From a checkpoint of a small mixture-of-experts model trained on Wikipedia.
Training: a variant of SOAP for the experts, 458M tokens, 3494 steps.
Below are experts of layer 6 (counted from 0) of a mixture-of-experts language model. Rows are named router (the router's row for the expert) and show model dimensions 0-127. Each number is 500 + 25 x the weight over its row's rms, rounded and kept within 0 to 999. Numbers have three digits each.
After each expert's rows: "comes after" lists some tokens at least twice as common just before its tokens as in all text; "mostly gets" lists some tokens that are sent to it at least half of the time. This comes from a sample of Wikipedia text that the model never trained on. Tokens count by the router's weight.

# expert 31
router:508507457502536505491534551486485492474522516485519458467488466523496541511494493504505507534534473497555499486491475454518471481491439479460437513453485480488496459445497561543502502458460519517496486474504490486510508539508505460534507508492530505490514507514486512511510471483485506484512496533478525498499500465554494494516517501498508469507557485489515476485516477509509510453516
comes after: ". ", "| ", ", ", "- ", ": ", "the "
mostly gets: "Kh", "H", "K", "L", "Zh", "D"

# expert 2
router:491514465483497549500463491514488504466491496475484488467540548514497505457512504512531437543438509487523506475512475508533528516507504487539509487549524511459476496483514502490476513470543508482504504487462519502509507502460495480519490508487506500467468523473493462478491447535458516514523559483491512470498525505507475529517458485486496501521463503528507460502567476516486526482512
comes after: "=", "is ", "as ", "was ", ") ", "became "
mostly gets: "young ", "former ", "appointed ", "modern ", "Born", "largest "

# expert 18
router:481489517522510519492490523468480500507512539518525446511553553498502500503523511546532508501471547468489534504481500527550538486532509521492536483485517478487497510493523518560494492500499503515524510519494527522497504501501500485463499526498478531486550511522499494486489477485518521501522548513453462477512539454513491559443462517560493467517551485507517507491493485495502467503477
comes after: "the ", "a ", "- ", "and ", "of ", "The "
mostly gets: "contr", "Tr", "Pl", "Dr", "Di", "ref"

# expert 23
router:523539490518501525503485496539479455510498470507505503501443531479485505485522515533562549534535488483485471505508465503416504505550486456489458506491527489460496497515496502493488493542554519511498485508508508508499524496485517500515547511519508496506501488499519502540474508464485512448500494525474514502483474531526515446500485513483478490494530491550510460535530484513542467499480
comes after: "the ", "a ", "- ", "to ", "of ", "The "
mostly gets: "Ex", "Pre", "trans", "Pro", "dis", "pro"

# expert 15
router:557471520522456538478500497528478465516535502448466441466519486521503513489474503532512522498530469516503515484502519483497559477484432517485526518496514551492449483526525479510513530497461496516498496511505505467472490499524507506497513519460467487508518518529520514499512462501542552488499486465538517481489486508502545490456530469469487486528487519480524507511477499498504528474477
comes after: "(", ", ", "–", "in ", "In ", "| "
mostly gets: "199", "197", "202", "200", "201", "198"

# expert 16
router:512529488521505494509458509465481553480481467492500491466458485487502476531486428525512481490522451462496468463502481504516498473466487514554510498491477489544520498507537516550490523513504494503470482511524482500489530486462506469525532484510530466526524489499492498517483536531491556516522479493505501537464513488480487527479494484465503540518441483472510543490521513492511525553490
comes after: "| ", "- ", ", ", ": ", ". ", "by "
mostly gets: "Jon", "Don", "Har", "Ber", "Willi", "John"

# expert 13
router:479519510496513540487491514483496516480553505534483438499463536522507455500531543525492499526514472543531553536532453507486516511463514510498486513493527467511519519560512476486499509478514495488504482455472500519455501502494521524548492470504542504501482470519481517493484517466531479494489516550506466503502564513484486464472511509506476516496488489500470449509513542520503520523518
comes after: "of ", "in ", "'", "for ", ". ", "to "
mostly gets: "The ", "this ", "the ", "their ", "My ", "This "

# expert 29
router:459557517511451507480493448495552480527481541509550521472507452525502479459461528482486520487470511538522478505495528513529548470494525526525495513521450465497518461494501498535486507531496471446517490482482510513504501475497481474514491518526468486523546493484507522493504537496486474473493449526493490485535490509486484508507501518512476515493455479505498530524514530459515529469484
comes after: "\n", "|", ")", ";", "|---|---|---|", "|---|---|"
mostly gets: "- ", "• ", "\n", "″"

# expert 4
router:529467538534487508519547501505504534525519514502534512480511505490518509478532516524521515505481533463560494484509483462472498464548477553494516465536514460482517489529465500505513528494480485507493478461498522477501506498517471476483503468523477506458524482498492548524518477475527458499503467478514492467500457539515527499472488457469534498539471517471480479466470544507475524527491
comes after: "the ", "and ", "a ", "to ", "- ", "of "
mostly gets: "dec", "Pol", "studi", "produc", "writ", "offic"

# expert 25
router:486493503472474455499508448491540460506466520552483512488474463460499505526488501498477462486504510505498531498505493492510448454473456482510489472502505560505499530456474493489490478500483508532521522538499548521487480519497517516420459497515468485512524414546490520475501521518464478488495476491497524492507487466495475489520493521497474498498493502526482521518491493499528480526484
comes after: "| ", ".", ",", "\n", "(", "–"
mostly gets: "05", "07", "06", "11", "10", "22"

# expert 8
router:449480472503491487504554519525514490520527485506483465517495490510532476536478517471474520468519501502513499505474511507512522501512561471510515503495535459512481446492530462522483519514499507512520490527459452497463472494538474480518521511484474522532534491484495550535483514513517481502510516455467492510557500527485475495508531474504465473430497511493465487526527463493469535510530
comes after: ".", "==", "===", "|", "s", ")"
mostly gets: "”", "\". ", "\n\n", ".\" ", ".\"", "== "

# expert 30
router:474490523489499450530485573461488517495482527501472501491486510533483461515539461457515478493470488531528459524451490515525478485490500505500523498517501508510488524503508482475495536517513492527481490485481505481461489508466515531530510522533539549504521514499519512464521523468518497515510513507514516514475549465483489446465537469483459570463466493528495499465505500481503474486481
comes after: " ", ") ", "0 ", "1 ", "% ", "3 "
mostly gets: "—; ", "| ", "′"